{"n_layer": 10, "d_model": 256, "n_experts": 16, "experts_per_token": 1, "d_expert": 448, "d_shared_expert": 0, "activation": "squared_relu", "moe_layers": [1, 3, 5, 7, 9], "router_score": "softmax", "normalize_top_k": false, "routed_scale": 1.0, "balance_loss": 0.00406, "balance_bias": false, "init_std_router": 0.0398, "lr_router": 0.000584, "vocab_size": 16384, "norm": "rmsnorm", "norm_eps": 1e-06, "tie_embeddings": "early", "optimizer": "adamw", "lr": 0.00188, "beta1": 0.9, "beta2": 0.99, "batch_tokens": 65536, "seq_len": 2048, "train_tokens": 368800000, "steps": 5628, "dataset": "wikipedia_en"}
Below are experts of layer 3 (counted from 0) of a mixture-of-experts language model. Rows are named router (the router's row for the expert), up (a neuron's input weights, with its number) and show model dimensions 0-255. Each number is 200 + 20 x the weight over its row's rms, rounded and kept within 0 to 999.
Before each expert's rows: a language model's description of what the expert responds to; "gets" lists some tokens that make up at least twice as much of what it gets as of all text. This comes from a sample of Wikipedia text that the model never trained on. Tokens count by the router's weight.

# expert 12
It responds to: Line breaks and headings. Line breaks after list items, table rows and == section headings ==, plus the and of after prepositions in prose.
gets: "\n", " the", " |\n", ")\n", ".\n", "==\n"
router,195,194,169,217,197,248,241,215,200,163,184,209,214,206,221,201,186,190,183,232,210,191,204,219,205,228,208,216,221,222,177,177,167,212,226,209,241,192,219,208,181,181,237,201,225,168,213,198,199,202,187,190,208,232,194,222,219,196,191,163,218,209,205,232,181,190,197,213,220,191,160,189,223,216,179,185,200,241,176,212,210,201,199,183,206,196,196,171,207,202,217,163,235,215,224,195,201,178,211,227,192,162,190,194,198,180,198,219,198,174,205,208,178,238,194,204,187,193,213,202,203,216,220,170,216,207,192,201,205,216,176,208,192,221,183,190,182,186,202,239,210,207,190,202,206,215,212,185,188,226,218,139,232,189,204,190,222,230,173,232,197,195,170,209,203,175,230,225,210,232,212,210,171,160,170,217,225,203,161,197,199,195,211,226,208,204,172,173,210,219,196,220,166,204,216,176,189,234,202,179,194,181,198,236,170,196,204,201,178,182,193,179,210,229,201,206,157,201,165,224,181,222,174,178,201,165,192,196,182,192,198,220,246,207,177,195,168,199,185,235,184,195,207,187,161,213,206,214,178,208,225,171,231,211,207,176
up60,253,189,202,209,192,208,184,188,174,188,233,202,202,171,146,202,191,195,193,189,196,206,198,174,203,201,182,188,160,223,189,230,191,219,189,197,176,193,214,214,188,207,190,178,196,183,208,238,231,228,196,207,226,193,184,203,209,199,219,226,205,242,184,212,209,195,151,212,202,218,206,200,199,227,215,227,225,209,173,197,186,182,198,192,208,197,205,230,178,202,211,218,178,189,242,165,194,215,234,161,180,200,192,195,223,188,166,192,188,227,198,220,207,183,196,209,218,179,190,213,219,166,207,208,223,158,184,149,188,190,197,178,228,185,215,232,220,153,206,192,208,188,153,183,218,167,206,184,233,192,187,191,192,194,192,209,190,201,236,196,156,199,227,202,203,190,152,188,184,218,205,165,228,187,185,196,203,181,182,190,169,228,161,220,211,196,222,180,194,180,209,214,228,222,197,243,190,219,198,203,219,209,154,194,189,202,172,223,195,194,219,214,178,221,224,220,219,178,253,200,186,163,214,208,181,221,218,207,189,182,209,203,172,196,196,213,184,228,191,199,181,219,233,181,195,187,187,204,192,218,200,214,188,202,173,191
up61,202,178,213,208,179,189,186,198,195,185,221,199,158,181,174,206,179,198,163,217,215,200,201,216,193,192,161,170,166,172,214,217,196,223,219,219,186,204,204,173,159,198,206,194,189,223,184,197,204,198,206,175,201,200,181,223,184,237,252,222,189,221,239,199,194,213,222,167,220,175,191,202,224,182,213,203,232,168,168,190,232,227,204,202,190,215,215,208,201,228,190,197,205,149,224,213,175,198,171,221,234,209,201,188,217,189,182,196,207,169,237,174,193,169,219,205,205,183,159,184,182,172,219,181,202,197,188,189,172,195,217,208,190,214,207,191,234,225,183,142,175,204,135,187,210,211,180,216,200,214,198,200,223,219,184,206,189,213,225,186,196,210,214,211,192,189,182,200,192,202,192,178,166,170,229,195,178,190,187,203,181,224,217,243,206,188,205,192,175,221,196,190,191,212,174,184,186,182,199,187,191,189,192,204,168,196,189,200,211,199,202,207,214,166,183,186,189,217,186,215,202,234,213,223,183,225,236,201,227,204,177,205,241,175,215,222,217,217,228,233,213,245,217,198,215,212,244,231,201,184,170,213,194,215,199,189
up62,192,168,213,213,220,184,211,180,205,194,209,205,177,196,178,176,207,160,197,208,191,170,199,204,212,168,177,207,163,202,236,224,212,236,208,210,210,186,211,198,202,204,154,187,213,229,182,176,215,183,157,203,213,183,200,171,199,199,155,199,172,247,187,210,200,169,198,193,209,186,208,183,194,192,185,200,230,179,186,179,217,223,212,219,173,193,170,216,198,209,185,193,193,176,216,179,199,234,177,225,215,185,198,203,178,173,184,227,171,182,232,226,195,192,182,186,169,215,200,187,221,208,198,226,192,192,207,200,187,208,245,223,266,199,176,194,185,205,205,233,198,196,217,191,199,191,166,198,191,178,201,194,186,212,212,178,208,233,215,172,208,222,176,173,217,219,183,204,183,204,236,212,245,168,231,183,242,182,201,158,229,197,200,210,191,188,227,170,214,201,209,185,191,228,176,238,223,160,196,213,202,191,195,183,215,183,198,200,205,227,186,203,199,225,176,198,191,185,188,230,181,215,227,214,213,197,245,195,208,153,210,190,220,192,234,218,202,216,210,190,198,199,206,186,234,185,205,245,172,202,178,218,177,211,177,193
up63,195,205,220,177,187,196,224,178,190,198,206,169,174,198,206,207,214,222,179,190,181,193,217,195,207,219,217,185,198,165,210,201,217,234,218,229,203,208,191,162,230,168,189,213,182,206,193,189,187,198,181,200,170,188,172,156,164,156,229,211,189,225,205,178,195,190,189,191,203,208,208,193,186,217,205,199,205,223,183,202,216,191,209,219,213,190,207,177,197,167,231,194,167,181,167,200,191,194,184,170,194,222,189,238,216,189,189,143,182,225,185,212,214,230,169,206,222,192,187,201,196,165,196,224,202,178,185,177,195,228,200,173,207,162,221,224,210,233,236,168,215,225,216,213,154,204,198,188,217,209,194,218,229,215,209,220,194,219,196,165,185,186,211,189,168,210,233,184,182,203,209,205,219,204,178,183,236,173,209,215,216,206,174,227,193,221,228,204,215,145,212,201,233,232,204,217,221,191,203,240,229,217,207,194,188,198,185,208,197,233,172,214,164,160,212,204,208,213,175,240,198,208,217,206,197,185,217,168,223,209,229,176,193,214,208,222,200,169,215,203,219,206,185,200,196,216,227,154,189,195,220,170,197,213,165,200
up64,196,189,214,215,217,172,207,189,209,188,183,216,191,211,219,214,205,181,211,205,213,213,183,205,206,201,210,221,208,160,239,217,171,206,214,156,169,209,197,220,204,204,194,190,222,171,166,205,202,222,208,190,231,207,140,204,200,205,215,214,209,211,208,187,207,184,224,203,208,202,226,242,168,200,183,216,196,198,208,179,170,200,176,179,217,203,206,237,187,196,165,203,213,199,207,223,205,212,153,194,221,209,181,225,198,212,200,211,201,198,198,201,180,179,212,193,199,170,206,234,185,200,166,193,185,211,208,194,196,194,175,205,182,178,182,179,252,190,211,194,214,237,240,183,183,207,215,212,195,179,196,189,195,199,186,224,221,173,197,131,177,215,202,204,213,241,250,206,215,200,182,196,174,181,214,197,204,213,183,197,207,194,198,197,138,204,219,182,204,192,190,198,217,189,201,211,212,208,236,172,190,197,179,200,187,172,190,209,188,240,201,213,227,201,185,167,195,219,173,208,208,229,171,184,199,215,183,196,216,204,144,188,217,178,215,190,215,187,204,139,193,191,217,198,218,230,180,179,219,182,200,250,146,190,194,238
up65,193,193,230,203,192,173,198,196,183,169,179,205,195,210,189,216,229,188,229,190,222,223,209,192,202,181,173,182,210,195,228,227,193,202,178,174,210,196,200,213,188,183,208,227,217,218,234,255,185,189,180,191,186,143,177,222,214,225,176,183,191,213,203,238,204,186,158,150,171,191,187,193,201,171,252,188,209,189,216,161,184,202,200,205,196,190,241,220,215,201,180,224,224,158,230,207,203,213,216,230,207,238,211,179,189,186,172,188,197,181,205,231,188,215,206,221,176,198,198,224,177,225,217,178,207,217,208,209,196,196,214,207,221,148,189,191,205,201,195,196,233,185,214,201,226,162,222,225,188,206,227,212,237,207,223,229,207,176,187,201,169,195,167,208,218,213,218,177,214,139,206,201,224,199,206,177,222,209,169,191,228,186,196,225,171,190,199,211,238,187,212,222,199,190,220,204,186,180,208,192,193,188,203,214,216,181,177,239,196,202,217,200,179,222,163,181,207,171,193,189,198,179,189,239,193,203,202,203,216,196,194,219,188,208,194,194,183,209,180,186,180,215,227,233,186,156,182,205,179,213,181,183,218,189,187,189
up66,221,239,234,207,185,151,202,213,225,235,180,162,199,203,177,219,229,198,203,223,220,200,199,164,184,190,174,160,232,200,189,195,187,198,188,217,170,205,195,205,188,222,191,220,220,181,191,172,187,203,183,168,169,195,196,217,171,188,208,202,194,204,189,192,226,170,181,189,196,218,206,202,201,221,211,201,206,184,198,202,198,209,263,201,210,201,176,212,168,209,201,203,219,153,207,181,223,218,211,178,199,193,194,191,220,211,176,187,248,190,176,170,186,186,191,238,211,171,224,158,164,163,196,245,159,208,198,205,201,182,187,210,197,179,199,202,224,181,195,176,195,196,196,185,227,197,233,185,201,187,173,187,195,198,218,188,186,226,195,228,195,196,208,202,208,207,192,201,214,195,209,150,206,193,238,200,147,258,211,203,185,171,169,195,219,206,197,188,176,188,190,209,222,199,189,234,180,210,208,192,188,236,219,214,223,239,176,204,178,177,215,211,196,213,227,220,187,225,187,187,172,235,209,216,190,186,205,198,214,201,215,227,191,193,215,221,212,228,200,197,207,179,221,217,213,174,214,239,183,223,209,225,222,189,233,191
up67,232,194,185,234,225,191,178,188,179,190,216,230,178,200,200,191,224,191,198,193,198,214,196,184,190,196,194,206,192,194,219,179,192,196,207,201,194,193,204,197,235,246,186,168,199,178,218,210,223,192,185,158,216,191,172,203,200,190,174,192,204,198,222,230,219,154,221,195,225,247,222,211,214,181,187,202,182,201,205,205,180,190,211,214,214,214,187,191,229,209,191,198,178,154,230,187,211,218,218,187,200,171,169,193,221,151,212,201,233,170,211,202,163,192,215,198,175,218,247,198,207,203,181,202,165,186,195,228,165,179,181,211,175,209,197,200,210,192,215,206,193,232,194,209,237,204,188,189,219,191,236,187,199,189,219,198,243,195,189,203,189,236,221,200,245,212,242,209,252,196,192,189,177,150,232,204,167,218,224,201,161,181,183,228,167,209,218,169,186,188,190,205,199,170,167,178,195,214,200,197,164,194,196,209,180,179,206,183,230,232,158,200,206,208,196,202,185,190,160,179,192,219,204,211,223,207,205,177,210,181,197,219,224,189,224,232,196,198,202,177,201,190,202,204,201,185,256,191,187,223,201,210,224,215,204,192
up68,227,224,207,238,166,194,180,229,178,204,223,195,195,192,198,214,203,224,201,240,210,179,226,207,191,188,212,194,209,187,191,152,190,212,198,191,192,187,208,209,181,169,196,208,216,176,196,151,170,180,199,202,187,217,203,216,219,172,184,196,191,241,220,221,182,199,245,190,205,196,212,204,192,199,228,217,177,218,205,206,232,202,189,228,204,209,212,185,216,260,240,197,167,207,206,208,183,162,222,177,187,184,201,156,207,182,179,185,220,185,184,186,196,191,202,218,196,203,239,150,198,188,176,166,190,186,176,197,197,173,205,194,220,186,217,195,192,213,209,189,170,188,234,154,185,179,171,183,181,227,191,229,243,204,197,167,153,179,227,203,138,203,197,200,214,154,187,204,198,199,185,216,192,184,192,211,187,202,178,192,187,256,199,206,220,217,212,186,193,190,220,187,203,240,213,221,201,214,187,200,203,217,177,194,173,175,226,200,201,200,223,209,205,204,222,197,205,211,197,212,144,201,223,216,187,167,215,186,186,202,197,186,193,204,184,177,236,160,189,194,203,232,215,205,227,194,187,218,194,188,206,212,190,203,192,207
up69,207,184,191,229,188,206,213,185,189,194,207,182,154,209,161,202,219,179,202,177,242,194,222,216,223,211,190,210,194,216,210,204,213,224,198,192,201,184,205,182,227,182,200,193,195,177,216,210,212,184,179,202,165,190,168,214,200,200,160,182,200,203,188,258,190,141,222,172,191,223,185,202,187,193,196,175,175,208,233,201,206,208,177,230,188,208,214,209,159,222,234,222,221,176,241,183,193,214,190,203,204,199,240,174,204,214,216,226,154,157,219,215,199,179,224,237,184,173,207,207,194,216,209,212,200,221,190,192,197,171,186,230,255,216,168,215,227,227,217,210,215,218,203,175,222,249,186,185,217,185,169,200,225,227,171,172,232,209,194,232,213,217,242,202,217,242,226,181,196,204,174,191,197,186,225,186,218,195,179,194,183,202,198,209,194,243,209,181,191,199,186,210,194,220,176,181,207,196,191,214,220,195,210,198,204,199,165,204,208,195,162,198,199,215,202,212,199,196,174,241,203,224,215,202,223,201,202,203,195,209,217,189,217,233,190,232,198,210,244,194,207,205,203,195,182,206,221,218,215,235,207,197,224,202,173,210
up70,252,253,247,237,181,150,205,212,232,238,171,181,212,200,197,203,208,241,168,215,213,176,202,184,177,186,183,169,242,186,179,189,190,209,192,181,202,207,209,190,197,177,224,205,209,164,208,184,184,190,175,200,190,175,212,243,181,190,195,226,208,218,198,201,166,174,211,182,236,204,210,200,175,207,197,214,237,209,196,208,199,184,203,176,193,183,217,199,185,197,212,198,170,168,217,200,194,214,215,171,188,191,193,205,228,198,189,210,200,200,198,174,214,207,187,228,192,187,210,157,200,179,180,199,159,161,193,199,217,205,197,215,188,216,236,147,235,189,181,207,179,166,172,161,177,205,203,177,230,192,186,208,222,182,209,212,173,226,210,236,179,191,188,183,209,216,201,172,192,198,183,188,192,168,210,185,161,211,188,201,192,221,190,221,204,201,184,175,213,187,183,212,239,190,204,230,221,181,210,175,155,222,216,215,204,209,214,202,221,200,205,214,210,203,196,189,212,197,204,212,159,203,208,195,199,221,186,204,233,210,224,162,208,185,184,197,201,225,177,220,199,209,241,216,234,213,215,210,161,227,204,210,198,207,196,180
up71,205,177,204,229,215,206,180,185,170,182,199,213,223,209,198,182,192,205,220,188,172,191,201,178,201,211,173,209,224,191,187,199,198,171,221,195,210,187,199,202,206,189,195,211,250,200,235,199,223,197,193,175,218,185,214,180,195,204,219,188,230,242,181,212,217,208,235,199,202,246,188,214,237,231,214,195,223,192,194,194,235,168,229,213,222,195,185,196,207,203,207,202,208,195,192,216,208,208,200,203,211,239,204,146,228,191,175,145,176,187,168,196,191,243,224,189,201,197,205,168,214,200,190,192,155,241,217,219,171,185,217,214,219,189,179,209,209,173,225,226,191,202,198,232,229,176,175,202,215,217,237,208,210,172,196,196,194,197,196,224,228,258,215,207,201,221,202,233,222,196,209,151,189,252,174,179,204,170,210,172,193,176,191,182,223,178,196,181,191,177,197,202,230,216,197,210,191,199,193,219,233,203,206,194,202,191,192,226,200,199,184,196,199,202,210,195,209,201,208,185,176,261,201,223,238,236,219,177,174,218,152,216,211,215,189,208,200,181,188,185,190,179,196,209,186,216,189,200,195,231,194,217,171,181,187,219
up72,208,203,210,209,199,196,192,192,237,214,164,194,224,178,178,199,166,185,208,193,169,232,190,207,191,199,166,197,213,191,206,214,214,238,220,173,195,211,186,207,207,185,173,206,194,177,216,250,239,234,182,216,153,145,192,212,182,170,199,206,214,200,151,213,184,221,208,167,218,192,188,211,201,177,234,245,242,197,207,205,190,207,224,179,195,206,208,211,213,185,209,219,213,189,198,192,197,217,210,188,172,209,199,209,202,192,199,216,189,197,212,213,175,184,218,197,185,195,197,200,226,190,208,206,209,192,188,217,214,203,190,198,224,198,206,199,180,206,194,214,173,174,180,210,188,217,230,170,208,201,187,195,219,167,178,216,188,197,232,212,171,191,217,208,237,205,169,165,168,198,214,184,200,185,203,200,231,150,199,199,229,210,227,207,195,186,210,206,178,186,226,232,192,180,210,225,227,145,209,222,177,229,203,173,192,245,197,151,257,226,215,217,184,220,189,198,204,163,144,201,229,187,214,168,175,189,197,190,211,212,183,187,173,207,203,206,187,195,209,182,207,208,223,241,225,195,210,197,205,201,223,197,215,174,226,201
up73,216,219,195,230,205,209,190,177,222,180,234,188,202,212,173,178,200,236,218,179,203,204,179,235,215,208,181,189,191,201,197,229,211,205,216,226,230,213,189,190,203,208,218,186,224,191,204,195,219,179,156,173,221,194,202,173,192,171,197,203,184,177,198,195,198,204,210,186,174,197,194,187,186,197,169,190,204,180,165,192,185,172,223,182,185,211,201,171,213,202,231,199,155,174,206,163,201,229,187,214,223,218,207,187,213,172,250,215,177,210,212,207,217,211,203,221,160,228,195,197,197,163,191,205,190,172,202,194,185,184,189,188,203,224,239,217,182,191,212,203,216,186,186,209,207,208,203,187,207,168,190,179,200,199,222,208,190,253,192,230,206,206,245,196,211,215,206,200,242,203,177,219,221,204,199,183,190,216,201,167,210,198,198,162,188,204,210,196,221,213,203,183,192,210,133,204,193,211,190,239,169,213,203,178,210,222,148,192,232,205,138,205,186,222,218,199,195,176,216,210,200,188,167,191,244,230,199,168,215,187,156,226,186,202,229,202,215,214,186,212,193,189,216,214,198,202,213,193,217,238,200,175,159,172,169,218
up74,196,196,195,200,185,199,199,181,192,177,221,209,152,193,189,207,211,169,186,160,219,179,195,193,212,212,189,200,164,159,222,189,161,188,219,235,154,215,182,192,209,188,217,188,213,184,209,198,198,230,204,161,197,207,179,217,194,224,215,179,201,196,217,203,211,207,203,192,221,190,225,219,197,216,242,205,242,175,206,191,213,198,243,176,159,220,213,211,197,183,232,210,184,152,207,174,182,237,216,214,239,217,226,207,194,192,210,207,224,200,191,188,170,190,222,219,190,154,201,184,213,193,212,230,221,206,196,179,162,196,224,216,208,201,187,221,243,209,227,161,213,196,177,174,211,195,191,199,242,181,200,211,247,207,158,174,207,205,199,208,203,186,209,197,199,196,204,227,174,198,210,200,197,181,236,185,205,204,213,185,171,207,196,222,198,220,218,183,183,204,221,215,212,209,152,181,212,188,223,215,220,197,217,188,178,222,139,203,181,171,188,195,176,185,170,214,186,202,219,237,182,194,227,216,208,231,219,218,161,209,168,195,179,226,222,222,198,190,203,193,187,183,195,207,178,196,185,209,209,206,211,201,183,186,186,239
up75,217,190,195,234,206,209,191,197,171,184,161,148,150,186,151,222,190,193,204,201,220,205,228,180,172,238,208,168,182,187,234,204,192,225,203,213,203,189,199,169,219,208,207,197,239,241,206,244,178,192,225,191,220,192,221,173,199,206,205,203,185,180,185,239,211,208,183,193,209,196,202,163,199,212,201,194,226,189,183,203,193,180,204,164,168,228,190,194,243,195,208,189,199,194,240,177,196,188,215,208,242,203,218,195,215,198,233,216,195,190,208,167,207,200,209,202,197,180,189,258,229,192,188,185,216,202,209,176,208,217,197,226,205,182,210,177,228,212,206,173,218,209,193,215,186,204,201,210,199,169,192,210,209,213,214,216,215,203,211,221,212,187,199,185,210,211,180,219,162,216,212,171,208,203,187,183,206,189,210,190,205,221,174,204,195,200,226,163,191,205,197,191,236,212,155,197,157,167,192,236,204,191,196,223,156,206,218,224,203,195,173,215,200,169,199,225,197,212,223,214,185,237,227,238,209,221,223,191,198,202,197,189,166,219,210,195,202,193,194,222,192,221,216,223,170,189,247,208,200,230,209,205,244,198,161,185
up76,214,172,218,195,207,195,237,182,168,235,216,225,203,197,208,188,190,196,195,206,218,195,223,192,173,206,206,211,203,197,230,221,209,207,177,212,209,191,191,177,186,223,200,194,224,248,212,221,204,203,211,216,212,181,185,211,154,207,182,179,167,186,208,194,200,181,205,192,207,215,221,202,233,196,183,234,212,161,212,199,209,190,186,201,188,180,175,222,217,207,181,230,196,187,235,190,203,173,215,220,263,236,163,240,191,232,218,172,208,215,216,230,156,178,198,194,211,204,218,216,217,199,206,201,177,201,209,181,190,170,254,198,193,193,201,180,206,231,204,228,202,211,199,216,204,223,231,205,202,202,166,186,180,187,210,183,230,185,180,203,224,217,182,206,232,216,172,173,167,187,180,165,179,210,217,150,162,206,221,243,193,177,204,236,182,185,188,185,175,234,188,207,205,208,217,213,183,158,205,231,208,211,213,191,206,206,201,232,206,196,186,214,192,203,168,208,168,205,197,178,211,224,183,211,204,231,218,208,214,215,231,171,191,195,212,235,198,243,211,202,202,223,201,249,190,197,173,220,188,215,208,175,202,213,221,191
up77,210,198,202,210,186,206,240,205,198,203,196,200,221,158,201,208,199,194,203,208,219,228,176,205,202,210,181,195,230,215,230,207,201,195,177,180,188,220,221,221,209,181,202,219,197,200,212,184,223,178,193,223,234,191,189,203,219,186,218,196,219,175,165,162,207,217,184,202,197,207,196,245,194,234,209,206,173,194,206,218,218,196,203,190,227,205,163,220,215,190,155,216,205,200,177,224,221,191,193,228,211,176,161,193,216,218,239,171,198,244,198,169,184,224,188,191,221,220,208,197,181,192,160,217,226,226,209,175,200,158,181,216,210,168,177,198,176,186,201,201,212,204,227,227,183,233,186,176,193,209,198,195,210,209,180,214,179,225,201,212,182,254,213,188,194,194,177,189,188,198,191,198,246,237,168,191,194,175,224,198,201,176,181,203,234,217,200,178,213,220,190,202,180,207,188,180,189,182,223,211,211,179,204,217,233,210,230,169,212,206,210,185,141,162,253,196,199,198,255,162,194,222,236,208,191,193,187,198,192,215,220,198,202,200,202,212,193,195,195,178,174,208,179,196,188,233,168,196,159,175,206,193,218,157,197,197
up78,206,210,230,217,217,203,208,204,184,198,178,192,195,195,189,187,208,176,197,190,203,242,187,201,194,171,193,192,176,208,208,211,188,189,195,172,215,204,184,207,199,219,210,213,213,172,221,229,185,197,187,187,213,175,221,182,176,221,172,184,187,235,193,167,194,185,179,176,206,197,194,180,210,213,205,180,184,206,181,208,201,211,209,238,211,187,205,192,231,204,172,234,191,164,223,196,217,198,196,216,184,174,230,158,219,210,227,182,215,211,186,210,220,193,185,205,191,167,187,210,166,214,196,202,198,189,192,220,217,176,232,240,214,203,155,196,236,190,200,190,211,187,208,171,241,210,228,237,176,167,181,181,208,217,250,237,189,250,200,195,220,213,195,187,219,251,217,178,180,189,194,206,210,210,186,160,204,223,163,174,208,189,195,176,201,198,212,214,218,209,182,153,210,206,208,190,208,191,211,201,220,228,209,187,221,163,163,192,147,235,208,213,191,220,181,221,172,223,208,174,197,187,185,245,246,189,204,191,191,181,214,233,209,184,187,181,184,211,200,210,162,203,228,221,192,172,175,193,166,208,207,190,237,210,189,212
up79,207,230,216,221,200,191,204,160,210,253,204,202,194,166,175,202,216,172,196,167,150,201,222,208,207,211,206,174,210,160,223,203,202,189,217,186,187,227,233,202,220,172,203,209,175,192,170,203,235,231,178,215,203,176,221,229,202,174,180,242,184,201,167,189,208,224,216,195,221,210,198,227,135,211,213,213,227,210,222,199,221,188,206,195,202,192,177,210,191,175,178,196,184,202,223,225,203,175,195,202,201,215,187,214,193,189,228,160,177,186,209,191,219,229,177,189,207,191,215,145,202,197,187,211,218,188,179,181,207,197,205,180,195,230,192,164,209,201,176,193,205,197,186,173,228,203,205,173,238,200,200,197,208,230,167,213,192,191,203,223,192,222,216,189,202,192,178,186,191,188,185,172,222,216,198,189,225,207,209,220,185,173,181,210,203,192,207,139,179,185,184,217,210,185,200,201,223,186,225,171,216,206,210,181,223,196,191,238,246,183,186,180,182,176,181,179,216,200,233,218,192,173,253,179,191,225,203,181,202,181,202,168,209,183,189,205,186,191,187,205,162,219,206,216,198,199,182,223,197,191,191,242,182,173,217,177
up80,250,230,214,251,202,207,170,197,188,201,186,200,182,196,207,214,185,222,182,166,169,213,212,216,216,192,196,244,205,218,200,215,197,204,205,169,219,209,200,197,192,186,168,180,189,189,175,190,239,182,190,214,211,203,204,207,199,176,196,227,204,212,204,239,218,178,213,171,217,225,216,189,169,212,248,159,184,184,231,206,169,190,206,208,197,197,199,187,196,214,243,185,191,224,193,169,206,196,224,212,182,175,202,165,189,210,173,164,180,190,200,204,177,198,232,198,210,175,264,188,232,191,168,197,213,192,193,180,247,209,230,170,212,202,208,204,200,180,252,211,212,195,187,179,231,214,195,168,187,188,207,227,193,213,164,202,220,196,207,234,203,249,182,179,228,189,182,216,181,192,184,191,199,176,156,194,214,208,189,193,238,229,201,190,197,210,189,181,196,213,203,202,200,201,220,224,198,176,192,218,223,225,199,220,168,212,217,199,216,211,188,193,236,214,197,197,216,210,171,221,188,206,208,190,201,181,206,184,176,223,220,162,187,206,177,196,213,212,199,186,214,215,221,158,204,201,210,212,201,206,233,174,244,168,191,188
up81,212,217,208,207,190,220,230,213,198,187,215,189,194,201,168,197,207,184,182,189,189,189,189,217,173,193,207,188,178,163,210,234,185,199,183,223,205,165,227,214,184,213,212,208,216,197,165,191,166,166,205,175,217,212,207,214,188,178,186,188,190,220,188,196,201,200,228,197,208,172,219,186,177,208,215,205,213,184,155,215,196,184,198,203,160,203,175,177,244,227,218,190,195,223,261,173,190,198,209,165,231,205,199,189,205,185,223,172,225,174,197,192,194,177,195,178,176,208,201,165,174,180,203,205,209,192,191,201,179,175,188,231,218,163,233,207,203,204,192,201,203,180,168,167,158,195,163,152,204,178,165,236,209,217,220,203,180,207,202,203,160,206,208,171,188,179,172,173,197,202,228,185,216,191,162,199,177,194,180,178,195,203,165,194,199,216,213,200,199,208,236,185,216,223,186,230,174,214,173,227,182,202,199,193,190,230,182,213,237,165,203,205,159,203,239,201,231,219,191,222,182,177,210,194,214,231,234,208,211,175,200,200,204,196,214,169,201,233,219,219,186,238,227,192,195,171,205,173,210,214,207,206,180,178,207,206
up82,187,221,215,206,229,196,202,202,214,206,223,204,187,223,181,193,212,200,182,174,190,189,207,196,215,200,219,203,245,179,224,212,174,202,241,193,180,192,212,174,180,196,220,189,206,208,200,205,207,218,205,208,180,162,220,227,210,203,180,177,153,187,182,200,194,223,207,182,228,206,209,173,208,229,219,228,204,224,236,169,221,209,192,199,208,219,231,219,186,210,188,197,232,164,234,183,194,207,219,212,213,247,197,176,198,189,213,168,215,162,217,222,194,201,199,207,174,190,189,205,179,205,217,222,181,188,213,206,175,198,190,199,182,174,203,167,192,177,224,202,205,173,220,198,160,165,213,202,212,207,183,183,206,228,232,179,183,205,183,209,197,226,197,205,215,181,210,193,176,178,220,237,250,216,214,183,214,214,193,195,177,183,175,207,254,219,204,224,238,203,161,234,231,219,182,238,190,184,201,180,243,159,228,196,191,209,172,164,197,176,227,199,202,187,185,214,236,185,204,224,160,179,206,202,202,214,195,171,203,143,180,192,191,215,214,231,195,198,213,188,235,196,213,191,176,191,203,213,176,193,183,223,188,182,208,215
up83,193,214,230,200,187,189,200,179,219,252,150,180,184,192,204,215,243,216,216,214,200,250,193,184,181,178,177,179,241,197,203,209,170,200,205,193,179,193,206,229,191,197,210,174,172,193,184,247,214,208,212,173,192,178,205,220,202,163,206,198,216,192,184,211,207,192,210,183,178,178,188,197,177,210,207,205,238,214,237,216,187,205,179,236,226,212,191,213,213,180,179,217,221,210,200,208,201,182,184,180,187,185,185,188,198,228,204,240,192,187,187,187,194,191,185,219,210,213,214,153,197,198,181,241,207,195,204,198,218,238,199,174,222,222,230,157,206,199,186,208,159,171,190,200,236,237,185,193,195,185,203,215,187,167,211,191,196,233,187,169,191,192,203,179,212,225,228,173,225,196,209,196,236,197,214,175,186,209,228,216,241,202,221,174,211,162,174,212,187,209,213,203,177,204,203,234,214,180,217,205,208,205,210,186,222,193,185,162,192,206,218,200,158,211,193,184,198,191,180,207,197,191,230,172,204,193,196,189,198,204,223,217,220,175,219,198,195,188,228,138,192,245,225,226,179,181,182,203,176,193,199,232,199,200,235,191
up84,213,211,190,227,210,211,186,197,184,196,249,210,220,167,179,179,218,183,214,207,242,202,209,194,188,197,163,191,192,162,209,185,187,222,210,185,180,185,197,238,193,197,214,198,200,191,218,202,195,193,170,165,195,214,190,161,190,225,208,201,194,231,235,219,219,191,209,182,199,220,205,216,160,203,205,230,216,189,217,197,228,177,213,203,186,206,182,214,205,221,201,193,229,161,223,181,198,197,224,164,202,189,188,210,214,163,194,200,227,214,210,189,219,203,168,209,203,209,244,187,196,171,173,212,179,183,198,186,181,160,190,185,177,218,159,185,197,197,179,159,184,166,174,204,228,199,195,175,228,193,191,202,236,196,198,172,212,187,196,213,188,248,229,167,203,168,221,179,230,209,188,173,210,205,227,183,193,179,230,188,192,195,167,248,201,203,186,173,206,184,192,206,207,175,184,197,233,204,221,231,197,201,214,210,178,194,180,185,222,227,221,215,184,169,240,175,214,217,187,186,162,166,199,204,206,255,175,196,207,178,181,193,203,185,236,220,196,194,210,179,176,183,203,228,211,204,209,233,186,204,192,204,190,157,180,209
up85,242,247,220,210,211,197,181,202,236,223,166,199,209,209,236,212,177,206,187,208,179,208,205,180,197,209,183,234,207,186,196,193,158,242,216,159,202,203,211,210,195,190,185,174,197,184,222,184,232,201,212,207,229,182,200,219,163,171,151,214,217,202,223,175,216,206,223,185,223,227,206,207,206,186,204,187,187,201,200,181,188,196,242,175,198,209,206,198,207,237,181,194,196,217,211,194,208,203,216,200,201,179,182,217,203,195,211,181,227,211,204,219,202,201,210,209,186,218,235,155,194,208,194,213,216,158,211,190,228,183,219,206,174,178,214,177,232,194,199,224,163,199,191,215,218,205,200,202,214,215,193,229,216,180,194,248,171,247,186,193,211,215,212,195,195,215,183,231,187,195,205,186,185,178,178,199,219,226,197,205,200,227,182,240,164,197,165,180,207,188,207,215,210,155,205,263,198,207,200,167,181,204,208,199,172,218,212,190,244,207,211,181,199,189,217,182,200,215,162,193,205,243,223,177,169,226,174,191,183,183,197,177,227,208,192,193,233,219,193,184,239,179,228,178,207,195,209,180,226,213,216,205,220,176,179,193
up86,189,195,249,211,191,134,197,211,181,169,180,214,206,219,210,202,253,185,206,190,247,181,218,191,200,198,174,209,204,198,213,188,192,193,202,197,186,173,221,187,204,162,185,208,210,218,191,203,237,231,179,191,187,171,206,225,186,209,166,215,226,182,206,214,197,183,225,161,195,200,186,208,185,197,257,184,190,164,226,219,163,221,201,220,202,211,215,208,178,217,212,208,175,187,171,191,186,225,204,225,215,247,199,237,165,234,170,194,216,198,201,215,211,197,216,200,166,218,213,187,210,179,203,188,170,176,208,211,188,163,208,200,187,183,196,215,216,187,187,195,153,205,205,193,191,199,201,192,216,209,213,220,216,215,188,212,230,205,185,163,193,263,217,201,174,196,203,227,216,201,183,218,222,183,210,202,178,184,193,216,230,202,176,207,179,174,227,217,175,170,203,221,204,161,205,222,200,194,185,202,196,203,238,199,179,216,200,199,214,212,213,230,212,178,184,193,212,196,179,226,192,194,188,188,203,178,212,190,211,216,167,163,145,176,212,175,217,225,211,188,202,201,187,199,189,175,249,186,192,182,228,187,205,199,219,207